Below are experts of layer 6 (counted from 0) of a mixture-of-experts language model. Rows are named router (the router's row for the expert) and show model dimensions 0-191. Each number is 128 + 24 x the weight over its row's rms, rounded and kept within 0 to 255. Numbers have three digits each.
Before each expert's rows: "gets" lists some tokens that make up at least twice as much of what it gets as of all text. This comes from a sample of Wikipedia text that the model never trained on. Tokens count by the router's weight.

# expert 106
gets: ": ", "-", ".", "- ", "\\", "/"
router:128128140120136086100132130139164131103133160162131143156135174129152130139087164129122180130120112135154148171137134133151115155117114168128127120123165130115101093111111157142163099136155127100095151118106175155155143104108104152108142108095132119094108137170101085102131135187164162098145109164134176143099162148106125154161112130086142085120136139117100132173088145092162137149075091077145121135104127150095111115105110149094122107095124128106124121124156081078156104130118113139134130134123107141147116119128182153107123092151128101128137117119159112147132135089125125135

# expert 5
gets: ". ", "John ", "o ", "William ", "y ", "\""
router:155145145141169106106163117143160122087158099110123150170111119117172110126100124127122146152143150141097100105109093122147168144126167070131159130115141157150122145123162130130113105134143115134090141168107157127116105086068110109098142122114121117116136144110084148107093100124126163121174134142117163111104143126130130099137133121102163099140169130131152140074134134102165144177112112081127106152140134101110130180103128142134150097143087085137123153075136129142097124132167103121137102137125097146118151106128116090123065102108151166160170131136099117127131137124160136125

# expert 127
gets: ", ", "that ", "which ", "who ", "and ", "he "
router:176160144159118117072189099163120111148136169093117173145120131131184124114112156176160080122141163131159113150100112128169170126126093132144140123145136119119149132136127117119127133125119114140160138129129102169135133162113114112099147129113089099116137110114181142155139161150131137125125136089090101107125075137084169154109116145168111120129103099123166115102142135099128117087126167143138151121151130110084101124127127118179134133152112155097113102119171121070158136142143138142106142083133081124112110120098131114125131122076117145101131113132131115179134119141127143117

# expert 34
gets: "- ", "\n", ": ", "• ", "\n\n", "Personal "
router:129130114110119147142093101122138125140153131125127140068154090097116071122121076105111104117135130133119143101114145162145162134134116098133146177130122160136136088151102122136137138131143107142099185111179153097134116125136129083085140100141143155103128115134154178108118117117125160119152135148140147109099121153152095106097167097175153161106115095115142135111101152154106146151088115188135088134153079130102138101129119151114160163108135112108089093081149166119132116141113095148124106101176155140132133140164108116118154123143155129108135081117133170118161146116112143129

# expert 124
gets: "ed ", "ted ", "known ", "ated ", "able ", "used "
router:138123113119179155170140146142102141113145161146154150091148089116133130112101164109084103111157143184102085151124110093174133134156118128137137113122133110127135134160117123151097093105138122138161136121156136105090070147137138102116120127114143166133140125110103088117096104106133130178096189155098096165112147117121118132157114100150135115162126111136165145165111126109100149136167115101107122130116112143079096112112145086121104094110115131110152093161129106099152128178116135148131126065133122073154126133122103113102124127163095157126144112157116148105105138127162146114

# expert 107
gets: "\n\n", "\n", "|", "==", "of ", "==="
router:145138081136121118166095128109158146140141164116093131119133124121124165146115147118133148095123143171146140163109083183142102150125129137118139111117112134111090104119148130169121150089149121127122126146132119110105121106094148131096116116147125112131113115118181139101157161110102115136115060142127176106088158128136117125157142094122142165150144108114099110136123171112167111106133129129134139155155123114141133129110101081121089103152162125153133129108095162152103113067083169096134125140132203127147159155085131115136151144143165113083152153110127165133156142122098090158

# expert 40
gets: "ac", "anc", "ic", "Ac", "cri", "oc"
router:129129074121139115160095160149144156121157176136098101165146157111101114129158158105171101121132128107119175147135146149142089151142153141176104101123160101129132133095123089130194143111169153153091139095117105128148140174177117114100116099113114169139159133153116139138121092131138133108139135172131116115113107154159142097156123117131086095138126130109103138112090133139127139147122128121169119133135112162162122123120131104148104082152134117147121145147077108156117128080100116159108126134115094118121132138115149126088133160079077168109114126097093115125162109090126109138

# expert 41
gets: "he ", "also ", "not ", "was ", "it ", "He "
router:145143094159126078111128100153163162165123142086111121133164133173159115152121164140096105134135134150159106093098065092168161139130134112140113130145139125128176135163135121134188103133089115181133112145099121090110137119123152109101140142138164109104144144130128111129098133162135150159119157131117162112151127120093121156076114123141099132118149126140159111088108134116114190158120138119147150147111121118115128116102151117127118098135138121144087100132129113071075081127158141108133191149103112143125108090106128096132093119113115153131142084118110130134141124137147116163

# expert 122
gets: "\n\n", ". ", "\n", "- ", "= ", "=="
router:118138116143101116085102121105113138136116130107096137145140180146132140127083182160169142108129153108114152120133112168154127151124116100177157096088144100157166153132114078135102138141167091106109137127139141115166143147061130112130093113102128156105139174132176122140112203148092121121124115154154143125106099136161089149146088120131170111130143080079109139154134118142153099138132117130128120159146124103108123149121106113140141084132140130106171106128142146131176128130100110117130116124136120151159103125162119146154127137097085119097153162128108148136101099150150120105

# expert 84
gets: ") ", "i ", "o ", "er ", "\" ", "en "
router:151136106160185099173121137146103110147124138115146122164102104118126115126114134158077110125147140091093123113080127156146154131120127113127109104137171122082122144107111138133149105145146108138109150119118165171085102116111125096109164147124123105117109091125133165117127167091148155132143150082072135140143139184096072159098127131097124124167163116155117129124098139151150151128098107096161158144151116121100116132117092134115158109134159133173156113152124105104144121112121111128108131092118109161118116167115107090169091104114124165138132149098133096167089134160126117157

# expert 90
gets: "was ", "is ", "had ", "has ", "have ", "are "
router:137162115138130086105156102135172173176126113124109130101146118157146106151129157163116123151117138157152087081146147121165136118107149176142139127133118158117177118122127106163173158133121129139128123168132145074114097122136140096108113137138171139112150101142129122102130174075155113106112168105126121122157124143099132146144106121135092132118138096144086124142140172102105128161128120110111143121093110130145112114152137111102099131099159116150104133134104166119102086150158119132119132169132089140154104090147146093173161166107112122110115134163125152105132095079082102168

# expert 82
gets: "0", "8", "1", "5", "7", "3"
router:135113145136091139129110143152153146096122141111140142102102176091140098076108152107086131132110068112108161123149143125119110144101122191112105144153088150092117137090124137108144105168150131116133140069119113103107104160156144166132120079161112101130147136101104110150110122152152130092166153124163140166119116125133116118155143122120115108126102155168103128144110123156118120148147121099109127120086132161121133107107143154117171125113093149123151128108141100126123081169106129147074117108136137139110109159105156144176136093130147104154126146118088108160143187127147165163

# expert 60
gets: "-", "–", "/", "and ", "'", "/ "
router:158117104150136107106124140115131107141164176102122143153134121097131098096142144147128172156126158139142145137143121084139138159114114132106125107107146128173123135104126141157159095132118109140084126116111182127104161144106144190113093120093160113097121120130141110098111134132150173112127134163158155095121126127113139100128151176104150119149138138157103099090098139093152145166098133109103127148138156128091106089103112126109105136139156130120107136118099108125106100128117130175110134121094160172155147073137163169081112107119152072149160094070154116134148145119142096127

# expert 23
gets: "and ", "or ", "his ", "to ", "was ", "its "
router:129126124135099126119131099133145153155157136086112114141156109137165168112078117071147140155126154137118112110117122100096124151159167099148107088128178137154181128113121095138176098121101105150131112132105102139104189118112107150109107100125162143132108129120145136153120125168113158145139152158115128088151096162140138104086171147127100145130132123139122120112140137094161154158092134168142132127130090115095074097118140098149133110161142095111095135121077148114116148100135128174180150189139128132145105087130108100094119144111157119118146097112136129115128158117115130130

# expert 30
gets: ". ", "\n", ".", "\n\n", "). ", "\". "
router:087171105164109109106176095142140111126108139111117133110168180146159103132108149121157128127112148120097111116087116097144149153112123112148085099112114117175079113130140135118137134144161094094120078152130157178093139130110111149113117110114159134098074133126124146100122119158117137137150115128159116135132131112153137157130117099147159106141124099107091124115121133148135112139138173164117157152143126170106099091102116112123145136071126160073145123193135161144127087161124114077112141153149085121100107151179129120106116164119143145105140122142124129140100099157146138120

# expert 110
gets: "| ", ": ", "by ", "', ", "o ", ". "
router:158132142164156099154107125130126142111112098094140152173114146156165161144117128116139136091155130102106148139124072134178125152121152105095147159155147129099090113126129119127125124087095117093077124164104135149096108098103098126130147133145135121125121148102091170082117141143134110169133139110087142080105128139113147136136134100098136083161137132109154153105132097123175153148111121088120124126171130114114155204127101165116145129120109098165105155077125114143111132083149089108125119112116131166137135133104134100109082133122127149135169086109139092152120136130116140112

# expert 45
gets: "a ", "the ", "The ", "his ", "an ", "s "
router:114112134110162172123088150102088147160114097101131132154146092121112115107106120122142145142146173157137140127122101118122148157135105089135152124151149119119124143129106099128133084118105150104102102129122086133112135126133128082103116119165168176101147145132147119124166083095103132127154161146098136130104156094171124127149145134147174122170157118140157177142160134090105098156153142149115101127159128176101149089147079093160089119105110137104113121134078051104138123131143136158112138079135117130139136114110096092114133147138107161143139112156115152136143149147138147154

# expert 115
gets: "the ", "°", "The ", "N ", "″", ": "
router:101136152131116081115091131087137165099097140150135131138148125094122137127140156101106152127129128146162183118117136150085161153168099133115135146157122162124123120114122161092120137150118138095166163135083125134146114095148149152141096095118146129136127142165116103133085081140091113149151143134138114137125117164157128100137119141147104085147135125077134185109111117090130168173154138171122179093130111157075107097102146136135134106114130097131108149107124122120147120133131133152100093107118171103103162085109115124147140097135137146162129130118129113141092133098089188162

# expert 111
gets: ", ", "), ", ") ", "York ", "and ", "; "
router:082164134147119108152163122164117083117142159100112145133105134137130140109102124131141165107114168134115131109086140097130182148151136144127125124158159139117157141151119075167129125157106095149140177113124136143149138121117097175107142107146104140129108102101137084149144125126116172093116152088096111151100116145092160131078131138108112148181094123135161139129155123132142150126117087147142122141159158070150076117137152093094149126141133149099142136099122153137128112150162127119090154107112099090094129121125078145098134154095102102156152123124112102108090150114108151113

# expert 6
gets: "W", "B", "l", "K", "w", "b"
router:146099080166131117129142142100143144095107119130134111131082166110127103112168112145097134125105124118201114118111090174100157114156131136167090084174135137133126144128151095139129101143105142098111161105096141092093169151116123126142136165110116128135091139115113116109105126105169138149142152182173160159120144139154174130109144104197141142141147148129129131115131106147122088101110104104102114113138148123117108133123140143100132137074103084123088136125099119135097109106157105143133129158141159154161104118133096101143150149122101102104134123145140167102116146100136102164

# expert 95
gets: ", ", "and ", "(", "), ", "; ", "\n"
router:150130106145162106164186130134095116147108158087139143142095152142145130091094089122138151116108129156132142119105134123083170153125130095074126127115192144076153120131087114163171108151111120144123163161125125139100118073095088156094122108110138103120091116143110114121156113113114114097126129137091134121131125133154146149110165134066126145126117152131159146185156128088135138156143098150142145097160139086119107106101123141138134136125176107087176130155073146129101145121126134130115142123142111119150110114111114138124141152135153110113136146149155113153153103129086124160

# expert 102
gets: "the ", ": ", "The ", "s ", "- ", "his "
router:125117138148148122131084156074111151123121116121124110124123105107105120140093173106175169151150166139125172136113102128118156168110117115133130153156150174138155144163105105138156114126123098105157142162106133122123135114107143139144100102131079138156113149142163113111120145138148126098119157165128141123090084151198118110133136147152146134133150105113107128115133123108099147139139117161118116135160161128106134135133091119123139102070182152118137137098099103122114128096142134154104156121154141144085179096176103102125112108172077135103114094137086109111122144098158160166

# expert 83
gets: "ag", "h", "l", "ch", "k", "g"
router:168117153149118103145124176135153130092142123153143136111115171083131112188140124146119154110097123104131073122136114146126164106139115104140160110103114102141109114117147125123150121146126146104109151165104150095112163136153095111141143175125105096111092144116134129157151130114145137167165105141144106141094151142119146152153136131147110151155152089138127131163118131104140122131090101080090177067138176144093134116100118126131142104104152113127060145153121139171160117087131145131161099141090116137166102112123079155157128158136123124103108144140141128116123097137182105143

# expert 81
gets: "N", "re", "G", "S", "B", "V"
router:142145131113121100097076142113112159093095128097090148144125068116143141153121140157159172135097100088166119159138140088097108130143153149084117086098158105091132152130148124158136132146164162149111140129092132093122122137078115113154098105116118102105151129119142107121096137075155136115139154169162116128136105126110133103132143154155110167125162116113114124091169106136124090151123163160162139127101136127136097144118142171107100115166113121125165116108115129113124082108105163142121181130149178163132095148107129135141142144152183137122146114120133133127122135103120165155

# expert 116
gets: "\n", "- ", "(", "\n\n", ": ", "′"
router:126128144135131133142105152108161113116108147145148137122148140112088130134170104095089102089137102170131171114090167123146139148135104114108132156148121151136136118147085104082149127120125083121115158108110129090147117095100156164099133093106162144133140076155176095125140110087131121119140168112165103135091099135123134120095138111124119122132150150126108085109129111115151123157143173145151131158135076139142146079115136117131147126157158142104137168148148134070137103077132097102144123132138134116167150169119105134097143095165164164156131161145121122107127157094115080135

# expert 98
gets: ".", "\"", "=", "==", "===", "\n"
router:159139081159106116106101102130161134136107146108127166153134181143119126125085155154113137140121102106087143151177132106132093123114153134157122140085146139154121106149116144154130114142139132107136086144130125129093151133106084142094123108084164127105126144115127120108142124129162132093143127143143181116100156123124094095091110131076126099131135165141116136128096098135124126129101130145110154142142106199093141110104107112135146128144114125113153126083145136099122075106145086087139174096106100154149151099140111173132126135152155125151148128163086177152161096110111163145

# expert 13
gets: "Con", "con", "ex", "The ", "In", "in"
router:150135153141135091136081145123151140174113185102114084108131110143150153159141119092136112109163185140143133092113162111154105156134117110145116097168141133158081160113119156124104095117151173154083137110130118109142106139078108112097112086118166150107102101147136118150103095092072122166127158122140134105104132183131143132169126111144125138111159102167135128123096131115123124126146131101153134165129163085071111156111104133144115159137148093142098143147163131112110161127134100135141152119159105126128113082128133135154136150107141103162140107117134096109159121138116109145

# expert 77
gets: "s ", "an ", "ic ", "The ", "al ", "the "
router:149112131149179168124082147076118127137156133108149087154162098138104112103127140121103130124140132155105127143115077093123143154150113096143147079117173103155120111093095139133093094122127095103111118144104140099132145152116119113141105103153137164157125136142139134169131120152116096147145165127109118090088151142131140126174112129124142145177113117128107133111147143097099152150103130105099139104196117150112122147096093106141109136109163091137071140157123104109111126148127087143134149082136142097161179106137114090161095160144154151139147143151107128119094145145150143144

# expert 1
gets: "3", "2", "1", "4", "0", "5"
router:128131144115089115169140162135149157164107137078117120100133136133150115124110149098145126125116124132112123133105134158098072145108115154115125130114119118086117131117145117149104116084118136116151087121163144098134157149159114163121119130142095120146094157155076087126148095088127071099138104136145113143098115126118155164115149124126133143120126182137123101154115094170130125096114102102165174114166163156165143132134139146102106122126113169129105123155161124183089153140116135143085143151103170152146118141116170121140143172139170116094103142109099153133088134138075150152